Experts of a small language model: 13 layers.
Below are experts of layer 7 (counted from 0) of a mixture-of-experts language model. Rows are named router (the router's row for the expert), gate (a neuron's input weights, with its number), up (a neuron's input weights, with its number), down (a neuron's output weights, with its number) and show model dimensions 96-191. Each number is 128 + 32 x the weight over its row's rms, rounded and kept within 0 to 255.
Before each expert's rows: "comes before" lists some tokens at least twice as common just after its tokens as in all text; "comes after" lists some tokens at least twice as common just before its tokens as in all text. This comes from a sample of Wikipedia text that the model never trained on. Tokens count by the router's weight.

# expert 1
comes before: "| ", "\n", "|", "; ", "% ", "0 "
comes after: "| ", ".", ",", "0 ", " ", "; "
router [146  79 147 153 104 140 134 129 133 122 168 114 119  61 170 173 119 131  97 139  97 137 150 108 120 106  73  95 119 123 113 116 146 112 136 135  88 125 165 168 108 149 160 128 141 122  87  86  96 103 147 159 125 129  97 103 136  91 135  67 113 118  67  79 178 159 146  77 146 116 125 123 150 153 139 106 207 135 160 140  76  47  72  89 125 138 180  94 179 104 149 177 180  99 151 119]
gate0 [113 160 172 161  60  66  93 122 124 117 140 171 220 120 165 169 135 187 160 117 102 170 103  79 124 155 142 105 174 148 135  88  80 118  97 130 188 165 119 141 124 157 133 134 102 107  85 106 175  93 125 151 150 111 146 115 105  72 121  87 161  80 136 108 100 104 103 102 110 139 130  87 164 177 158 134 120 149 109 183 100  89 131 204 175 171 117 101 165 180 149 118 114 146 148  73]
up0 [148  72 105 161 146 181 128 110 114 190  94 105 124 146 128 103 158  67 190 128 196  96  70 105 141 152 197 128 130 115 145 101 103 122 194  79  75  80  52 107 113 121 121 169 158 144 117  87 111 150 134 141 129 133 138 159 147 125 138 155 167 157 169 133  85  97 155 202 115 134 152 146 153 127 201 110 136 130 104  76 156 128 119 102  75 123 140 183 172 118  99  77  76 148 123 165]
down0 [102 117 156 147 133 152 117 131 152  66 110 172 107 180 103 133 168  74 197 119 162 191  82 159  83 162 153 112 170 126 154  89 112  29 116 138  92 125  91 116 119 110 128 121 151 159 127 127 136 124 171  54 101 113 148 168  97 126 156  97 151 124 149  74 116 116  63 171 136 137 144 115 157 125 123 114 162 161 232 144  67  87 114 120  94  89 151  82 146 154  97  84  79 120  98 136]

# expert 4
comes before: "a ", "the ", "an ", "to ", "also ", "in "
comes after: "was ", "He ", "he ", "is ", "It ", "it "
router [ 82 122 103 145 116 162 112 177 169  97 125 100 110  96 122 248 135 124 130 185 194 107 155 127 110 126  83 115  94 105 139  64  93 212 163 125  94  81 123 113 150  95 137 115 134 129 129 178 123 114 120 109 151 133 165 144 118 110 121 146 115 117 106 111 126 123 121 109  98 102  77 149  77 122 138 146 154 131 115  65 144  69  98 128  88 143 152  81 165 134 141 140 144  82 112 116]
gate0 [131  75 122 162  93 133 101 186 133 131  78 149 182 153 101 141 168 150 121 177  77 112 125 113 139 187 170 135 129  64  41 136  80 125 120 134  73 178  99 163 131 157 109 140  93 161 125 104 105  88 120 133 176 138 122  95 142 121 109 143 116 140  89 110 197 153  67 127 145 137 156 137 111 129  57 131 141 133 154 120 147 111  62 127 164  78 111 110  64 136 180 140 103 123 127 173]
up0 [121 156  68  78 103 168 147 106 147 156 208 211 121 146 153  90 172 102 164 100 132  99  94 141 137  93 109  79 177 232 135 132 164 148 121 117 192 136 166  97 102 140 107 124 135 116 109 122 173 139  74 118  66 141 166 157 139 123 163 112  86 150 114 124 110  93 131 138 117 144  68 125  49 122 105 106 182 105 156 137  69 117 200 135 102 141  71 156  82 166 138 113 177 154 120 107]
down0 [148  71 190 144 121 158 144 150 207 123 113 171 191 146 158  73 112 114 114 124 100  54 163 111 120 199 143 109 116 194 196  60 104 136 101 101 145 151 148 125 119 173  88 105 145 134 122  66 159 129 123  80 146 145 153  94 128 162 114  62 115 149 105  96  85 110 162 127 129 156  85 127 123 146  70 112 166 131 121 197 151 194 114 180 165 129 113 154 165 135 153 107 109 163  87 153]

# expert 32
comes before: "==", "===", "The ", "In ", "List ", "also"
comes after: "==", "\n", "===", ".", "== ", "\n\n"
router [140 137 111 134 151 124 150 103 164  72 159 169 109 161 102 128  95 102 157 198 144 115 119 152 108 129 147 169 113 130 161 156 123 109 140 138 126 204  97 129 185 160 154 101 129 136 101 132 145 134 103  61 138 143 123 134 126 166  87 128 126 125 153 108  76 140  73  95 113 170 140 126 148  93 156 153 125 169 145 157 138  77 138  29 147 134 175  43 107 148  76 111 129 150  74 103]
gate0 [133 164 161 124 171 166 151 133 113 123 151 138  93 126 117 132 170 125 163 110 115  94 126 141 152 183 154  78 137 116 194 102  72 152 154 143 117  77 150 158 101  58 153 115 118  65 129 218 118 158 171 150  53 165  95 144 138 165 138 130  73 119  89 105  70 151 153 142 189  87 152 108  82 143 157  97 100 123 125 120  84 135  91 110 120 160 139 155 128 168 169 106  97 122 153 162]
up0 [121 181 150 154 125 111 102  91  41 119  87 132 138  69 135 192 156 118 129 133 150 122 146 127 124 119 105 103 144 142  77 160 146 144  88 147 117  83 156 119 153 132 146 116 117 129 103 133 116  56  89 130 107 114 143 117 135 183  90  54 106 130  35 135 135 131 108  90 140 135 123  90 105  99 127 128 131  32 136  90 109 131 113  69 150 155 186  61 141  91 136  79 160 180 154 105]
down0 [165 144 116 124  75 147 186 154 157 180 156 140  60 115  84  77 150 118  92 163 103 117 115  76 139  99  88 176 108 135 170 184 169 120 189 158 130 113 126 158 123 105 128 179 174 109 136 109  93 156  85  91 142 153 137  85  95 148 112 139 113 152  94 168 158  60 150  96 105 197 139 139 107 123  63 113  85 159 120 121  89 135 115 142 129 146 116 124 205 161 130  89 153 156 101 141]

# expert 35
comes before: "was ", "is ", "of ", "had ", "has ", "were "
comes after: ". ", ", ", "The ", "the ", "that ", "where "
router [114 123 124 105 124 102 124 110 101 148 151 128 108 151  95 195 139 177 161  93 149  85 155 146 113  75 170 133 107 121 171 149  93 136  93 147 143 114 144 100 141 149 119 181 128 161  94 142 166 159 129  70  63 135 118 150 152 141 121 140 168 164 172 116  79  90 100 152 183 125 125 108 149  67  89  76 103 129 106 121 193 138 121 196 136 101 128 137 192  95 190 112 155 130 199  93]
gate0 [ 68 146 122 102 124 152 125 148 161 126 144 131 159 124 120 132 128  91  98 135 136 112 127 167 151 131 193  89 110 103 141  99 129  63 106  99  84  88 134 109 123 118 131 146 111  99 139 125 168 116 151  89  86 145 109  87 124  85 124 112 137 115 174  81 115 128  64 104 154 138  98 154 100 154 157 110 165 167 108 137  87 106 114 154  71 128 154  86 147 175 184  76 169 175 102 116]
up0 [142 106 140 134  80 104 119 128  96 144  98 160  94 117 158  97 148 126 168 107 145 144 102 168 189 101 149  96 142 148 121 109 120  94 122 150 106 155 154 170 138 181 129  63 143 177 139 101 103 151 123 111 111 127 168 104 119  97 127  76 153 161 137 118 123 177 166  47 195  68 143 129 101 178 161  91 159 136 119 101 210  76 152 111 130 148  91 119 107 171  71 106 162 131 124 100]
down0 [138 124 206 111 115 112 158 131 106 159 155 146 172 175 110 156 102 124  84 172 154  78  79 130 161 118 144  95  81 155 111 119 136 159 142 119 108 163  63 117  79 116 137 128 124  66 139 112 146 128 165 113  88 121 119 147 109  84 135 152 106 166 137 103 152 196 169 152 121 105  64  68 131 126  77 156 150 171 100  82 112 196 122 181 130 153 138 159  97 147 157  87  96 136 183 179]

# expert 24
comes before: ".", ",", "% ", "N ", "\n", "\n\n"
comes after: "| ", ".", "1", "′", ",", "("
router [145 123 137 148  82 135  80 126 131 127 135 174 142 105 111 139 186 131  99 128 101 197 110 119 165 172  96 102 120 189 120 176 154 110 142 104 175 141 103 134  66 142 167 135  91 163 140  58 166 152  65 138  87 113 157  74 112  45 204 131 170 123  68  99 117 100 148  97  88 100 119 129  76 163 142 170 175  94 118 142 117 146  96 143 188 189 148  85 131 139 121 125 111  97 135 106]
gate0 [118  86 122 111 107 120  98 141 145 139 110 155 137  64 142 199 134  97 135  83  82  98 105 173 115 164 117 156  94 135 183 110 130 139  90 138 113  84 141 164 133 210 121 144  85 192 179 148 153 103 147  99  64 117 103 148 127 141  53 149 121 125 100 160 118 116 149 134  65 127 154  61 106 181  76 157 118 141 160 120 193  87 140 126 131 139 111 181 183 132 158 156 132 133  92 147]
up0 [152 101 124 123 139 212 103 143 149 186 161 116 125  89  81 156  68 105 138 144 180  97  98 105 119 142 127 132 170 111 143 120  81  83 167 137 170  91 107 109 102 134 115  94  91 131 163  74 104 189 131 144 170 120 143  95 118 148 128 133 121  74 101 162  77 178  85 110 144 167 146 159 138 128 165 193 139 139 131 139 136 210 131  79 113 121 160 128 124 139 114 143 187 129  84 169]
down0 [166 153  80 147 131  85 205  82 120 156 135 123 125 116 129 179 150 154 135  82 144 145 111 168 102 169 123 128 141 115 133 104 103 121 123 130  98 111 180 145  91 124 122  69 140 143 121 121 108 158 110 171 122 127 156 158 131 134 134 164 140 104 176 181 128 150 137 108 115 138 131 162 117 162 158 125 109 189 134 148 132 171 167 225 181  73 138 173 133 115 160 120 138  84 147 144]

# expert 42
comes before: "- ", "| ", "\n\n", "==", "The ", "==="
comes after: "|", ")", "\n", ".", "==", "==="
router [148 106 106 129 176 160  66  90 145 165 126 160 101 123  57  96  76  80 191 171  92 172 168  82  87 103 159  92 148 134 109 114 123  96 172  82 120 186 132 115 102 100 118  98 100 136 105 162 115 125 139 127 149 135 182 141 101 192 151 199  70 114 167 166  47 102 114 117 136 173 114 155 135 162 178 123 108  94 154 111 134  95 104 137 146 162   8  98  48 109 142  78 106 133 170 127]
gate0 [195 148 133 142 168  57 180 121 101 134 142 123 145 151 109 153  97 147  97  94  95 112 165 134 123 138 106 100 113 102  83 186 135  85 139 132 102 156 125 101 151 117 129  78 123 112 163  85 117  77  85 114 134 140 183 154 128 147 168 128 180  93 146 104 100 129 135 141 103 119 111  76 194 134  77  76 136 110 104 195 169 144 122 158  97  59 144 125  96 156 106 130  43  96 138 171]
up0 [115 120 123  89  98 106 126 126 107 182  73 164 177 138 153 142 132  74 130 151 159 129 157 148  92  95  89  85 159 133  94  89 158 161 113 136 179  83 151 105 108 186 133 121 176 127 151 129 145 164 111 150 136 108 109 114  89 129 163 149 125 151  36 153 192 108 128 187 106  97 194 130  90 132 222 137 142  93 169 133  71 100 102 106 145 122 115 133 129 136 168 101 124 165 143  82]
down0 [163 129  93 154  58 106 135 134  93 140 135 139 122  99 100 136  77 197 128 177 158 115  78 141 144 148 163 134 104 160  98 141 150 182 164 152 152 123 106 140 139 139 156 145 167  91 123 127 134 152 113 173 217 104 144 129 209 114  91 136 172 139 140 195 117 149 116 153 146 149 163 145  98 141 101 101 137 112 124 144 135 160  58 127 124  82  88 146 149 133 131 109 219 152 129 110]

# expert 38
comes before: "of ", "and ", "in ", "(", "to ", "States"
comes after: "the ", "in ", "of ", "-", "United ", "from "
router [ 95 142  87  93  70 130 196 131 132 120 121 138  65 152 172 112 148 107 138 109 129 206 114 117 166 149 200 144 167 121 191 143 168 134 160 124 141 132  89 103 113 143 128 153 132 167 106 110 155 188  54 110  84 140  87 108 174 115 117 120 102  87 102 193 101 128 125 127 156 127 100 165 143  78 106 154 108 155 142  86 139 156 132 153 160 149 111 138 151 106  75  67 154 125 184  76]
gate2 [154 201 134  88 143 111 171  70 141 164 184 112  87 102 184  47  98 182 116 140 113 153 182 194 101  89 123 217 178  75 140  90  98 173 184 137  79  44 116 150 147 117 112  73 130 101 168 107 105 105 163 157 116 167 173 146 144 132 104 122 106 144  90 120 110  52 164 131 118 146  98  99 127 150 143 111  84 164  84  91 117 133  97  95 114 117 107 119 152 111 177 154 108 117 113 111]
up2 [ 68 143 163  79 167  84 140 158 181 119 112  97 149 113 134 119 139 139  94 147  94 162 133 148 134  89  99 125 111 183 113 110  97 163 135 155 205 112 149 149 193 114 136 144 127 138 178 103  95 180 152 111 161  96 126 111 117  61 132 147 114 114 124 151  87 123 205 146  81 145 124 142 124 144 141 125 161 158 150 147 127  94 162  87  86 161 137 150  98 182 148 129 176  93 116 136]
down2 [ 83 117 111 127 123 138 100  79 129 111  99 144 103 131 141 155 118 133 157 140 136  83 149  63 121 124 100 122 144 191 189 132 121 113 125 176 115  64  94 111 163 119  74 160 109 139 152 101 151 140 132 199 113 210 122 121 120 127 198 130 170 172 144 150 116 165  97 144 189  65  74 111  73 135  87 107 156 129 139  91 131  99 149 123 150 117 154 182  89 146 208  99 115 174 116 114]

# expert 11
comes before: "| ", "|", "% ", "000 ", ",", "."
comes after: ".", ",", "1", "3", "2", "4"
router [109 124 116  92 139 178 117 124 162 147 152 115  48 108  89 106 111 153 113 149 115 136 114 129 132 144 149 120 143 205 149 117 123  77 117 127 148 155 122 144  97  86 170 138 140 179 168  79 120 178 114 148 138 134 130  70 125  74 104 109 172  95 144 117 132 139 161  95 122 158 116 131  91 149  73 142 145 127 156 148 103 106 132 122 185 111 102  84 126  70 109 137 101  97 133  74]
gate0 [ 80  98 152 119 189 123 123 113 162  46 196 108 161 109 146 142 127 116 171 140 140 118 101 158 196 107 154 112 191  94  87  83  91 141 135 182 155  73 134 196 118 125 144 141 127 157  87  99 107 122 110 133 100 120 140 123 119  68 166 114 142 173  74 141 146 186  84 160 142 113 167 128 116 167 104 167 143 124 158  97 189 121  90  90 108 172 103  73 188 130 126 145  77 147  26 145]
up0 [ 98 148 128 173 141 115 130  79 139 162 175 154 111 114 200 137  76 182  75 149 161 165 109 102 104  84 173 153 139 129  66  98 146 111 137 112 126  95 129 136  86 143  88 134 178 157 120 103  96 118 112  98 161  45 126  92 102  88  87 154  58  76 167 179 140 130 155 187 105 178 101 153  79 190 115 128 150 139 131 128 138 170  93 171 103 132 111 125  91 105 114 135  99 139 138  69]
down0 [131  71 130  86 138 223 204 155 149 136 159 103 148 137  78 150 182 117 143 158 141  89 158 166  65 161 106 113 128 117  90 108 140  97 171 119 131 150 117 129 128  83 128 204  95 140  85 134 157  99 128 112 113 105 119 123 129 134  96 167 133 108 144 114 166 122 116  63 117  95 150  43  74 124 154 100 177 134 103 118  94 122 132 133  98 116 136  90 116 116  57 169 119 108 122 149]